config = dict(
    n_layer=14,
    d_model=384,
    n_experts=128,
    experts_per_token=6,
    d_expert=64,
    d_shared_expert=0,
    activation='swiglu',
    moe_layers=[0, 1, 2, 3, 4, 5, 6, 7, 8, 9, 10, 11, 12, 13],
    router_score='softmax',
    normalize_top_k=False,
    routed_scale=1.0,
    balance_loss=0.00723,
    balance_bias=False,
    router_cosine_scale=14.0,
    init_std_router=0.0397,
    lr_router=0.000614,
    n_head=6,
    n_kv_head=2,
    head_dim=64,
    vocab_size=16384,
    norm='rmsnorm',
    norm_place='pre',
    norm_eps=1e-05,
    positions='rope',
    rope_base=10000.0,
    rope_fraction=0.25,
    qk_norm=True,
    attn_scale=0.125,
    tie_embeddings=False,
    parallel_block=False,
    init='normal',
    init_std_qkv=0.0347,
    init_std_o=0.0,
    init_std_up=0.0347,
    init_std_down=0.0,
    optimizer='muon',
    lr=0.00166,
    lr_mult_o=4.0,
    beta1=0.95,
    lr_head=0.0112,
    grad_clip=1.0,
    warmup_steps=50,
    schedule='wsd',
    decay_fraction=0.648,
    decay_shape='linear',
    final_lr_fraction=0.0,
    batch_tokens=131072,
    seq_len=1024,
    doc_mask=True,
    train_tokens=1131000000,
    steps=8629,
    dataset='wikipedia_en',
)
Below are experts of layer 5 (counted from 0) of a mixture-of-experts language model. Rows are named router (the router's row for the expert), gate (a neuron's input weights, with its number), up (a neuron's input weights, with its number) and show model dimensions 192-383. Each number is 500 + 40 x the weight over its row's rms, rounded and kept within 0 to 999. Numbers have three digits each.
Before each expert's rows: a language model's description of what the expert responds to. This comes from a sample of Wikipedia text that the model never trained on.

# expert 45
What it handles: Sports results tables. Pieces in sports articles and results tables, such as National team, Champions, Gold, World Cup, and cell separators between scores and dates.
router:505459594515476523513505452525549466544490501494467473506501447487502465455446500566552554530481537518567447468447542503527531518443478443479530455531488495498522529475498545508494439521511467537491545549435497426533542507445512497530462589531484436447477499490508489452507480559502507528545533503454471505499470420484450535483433537513488473453503563456565475500513467495508518487415470464513476516481516511570523509497510411430488464539519540550455493499462502479558526483471491459536501471437493507491559514516415445483449501527503519420508511509430500462481471501543508444
gate0:408550507476512493535527480458515444499463441476480550472449566602494527530533522480482460515485497490525496451492574485568398554536512490481509428467518499433480534473440482445463414488598518563481504482470459523470478466542542531529409543504474499505529563499522521509540520489485514577475536521523535543545489474594457536420435507492450447471492550480503443438541496527533509521480497522517440497494518586457440497486494464492533488554450501511515473457524501499470479473475422490476501492505455481444462474556519541515553474548422581514548529485469519423498481524478464477
up0:531534441536548516498501581495458554521539503539507500529484418498484501494548500500433472509549538533502437492546500553438540473493460445521595475503543562512494537400470509530539519494447490501448453551528531483478511513489443467537494486464523512499454400514500429494413545492539517580499499611509484565566461481489507463469446521451517508525475510501461535535467518521541490557515484508505490488474552517562571523518527477461422470494542479533507466510554528512554463468545529542541478519513542464464472534508469479507472591434545460426468504526427542495479551528519481550
gate1:466524535517569549485512480503529533568503456443463463525461456415496434444468500533520456520576560480564528523545454473434541529442487517574548464449526469459500457517453523376518506463501514482526435473549469429504484512436466494452562515481452496476460518457504513481480445469494570489439435507541491504528522575379491526542514493482540558507470506501523558545525473528605503505471480471473539482524529419477540435508481481508440511531518534446504478489547419519522470557477526457542524488400474441523490452488474487440495479509541545563536535475468513545590445467494502499
up1:505439490498535486469481477525572510514521527520464492494508489501451437462515523489516466462490521525497555525501484440517509500438483519534540530503495595498462458522527512530538464408494537427543539507565494472504500449395523498539554502446521510495489498530488591527487524450513499508536421549581509411524528526504486472565553450521469548544465470474420436489508530505538489496503487499563533465566548490485478517510412462474515554518424505473517546498521457506458453440498570500556482502514524516485472506469516459544503510579422537491430466460508497506516477481511429431
gate2:533482484457536433534501536479476472477537506496497473499529560539555509440521450477561505539566461503444483501464499544470532511520508475527573537537449507447588437522475435504547435486461507434549578447516477462475531475506533514525493566521423494448551476495500506481491562553451470517491521442492512523517515510529468464478465490498494491500495474455564440526533497491500476545410552447466533394489436519517562503496483560587575522451548482507503522528476547465489475509499551492480502553507431475655545479503454511545471570520446488499478470490477492453518538447516548502
up2:550521428486472457526476483475464516544469481492559501459513493426486507478453524505484474498484456513491494590480479456464570424516441425444439501543567454482547444437422503456515466498534525555537477432492545492533473463461498452501404457526553491513506551539541477511507477476469544462522493548405528545541501508553435515458476559533473514558540490478479484514456482490455503497385585528570483496452456456471498501562423516534522526529514476469513506540522483518523488454470482493482504552480462458511513431515482503421499488453468481448469468494493459509435550528496494597
gate3:484496574551484479519487494526549536464469474494468510528554482455554511438519489503490540507531465479494481544427480484606563472540498554580491505509517516549533442488521530593505458482503588520424496521499537445505517528407543481540499475499531557459536547468594429522447486475418521559542515480440597546484529442514455501513541472483513561488507508494451468484480512561430541452563498452496509482474569421488464487498500499417492468480489528562553470519501529433446516563465480503540517500509505483491531585534523501465500452501566513580558494496403546582523460483485424502
up3:446455401434518532485528500523537581482483427512527470526424481539539477546554458504480475449468461580486539463520490473507534450408499502491532487469534488488500590514442547467437470489427488461524504445510462500527488550540509470522511497471413463526536534511467517481523520502567521475488553546499559523510535486441509542419444560606494498549483466539521550509439430560447534539496535528498504411529455499602496506498546487572484533473515468471493509499546531496501472470521560493512547469459488523547520391494524448517538531495432517453534471464503438478521487521480505505
gate4:508478510540568454498486478511492517462451512531418475509474432480481459534484490486615517492482536487520486491472452503490438538524520538417575510424520500487506602433533465547593475477428539501492506584523556504457500509539513518479554432454537436474441507490479483483478493539489537491507516422497479558495469503511529483532487470506538497531479651517522526464422531516579480506476517416622448505485540457517527527546469478460489494517486454499517462514414532488465465527571567509570459402505503537505553550513596495533489500509502543531457497559534460591533466455412472411
up4:517547514489523468507495535539407486507527534538452500519441539470461473569414460504558540501477450376451442488510458516447434561546546511519464467528541539547540490518501517480492441554466537478488515504485448517513500494533491507466472608485571501479458560440547505475503506501486526519572552459493549479432439490482451511524499578483512484482482565562581501467579513554491464459530475511506506510505514534546543506442447445489473473484474479505506504524483520527442558532501543455465500533481543414480501546558481336539537466550576483528522500532494525509507461469527542483
gate5:474488497501509536523524548512574476447472519473485473480533590422522470480491492498516482518587485496527519458462519501489460548538493472505495514506488556487440470527498564523488546485573518502515519488506477479415527506577522546447565438458591504484419431470515537563489567548505457546489590506461522446492485449581510476525443519567433545520541550444544575505498504422515521468480491455543522454505490466548499512540453472486542502503448487548503404445472527515450530456550459465434505479481493516515512455485577499449484509474522479435499490515487486570445514529527548488
up5:588572453509448522519433393496493582511427623562515519486576452525502498479537476533478497422501490464391415492460588478539500416474493552523509497510499458522525533494461453455481499573476474505469457464528450517607463530404491488512449467515521482524558533496480454478528431488485447555547451495517568485463507498528460504510535461556526547428514518527465478485471491480500493483454520476526460574500492540508446518500505578455551512530488492500512530504469514505540457543429568589501492515497537507595559483449515481503447469518458539526504490491439488425440496543484469448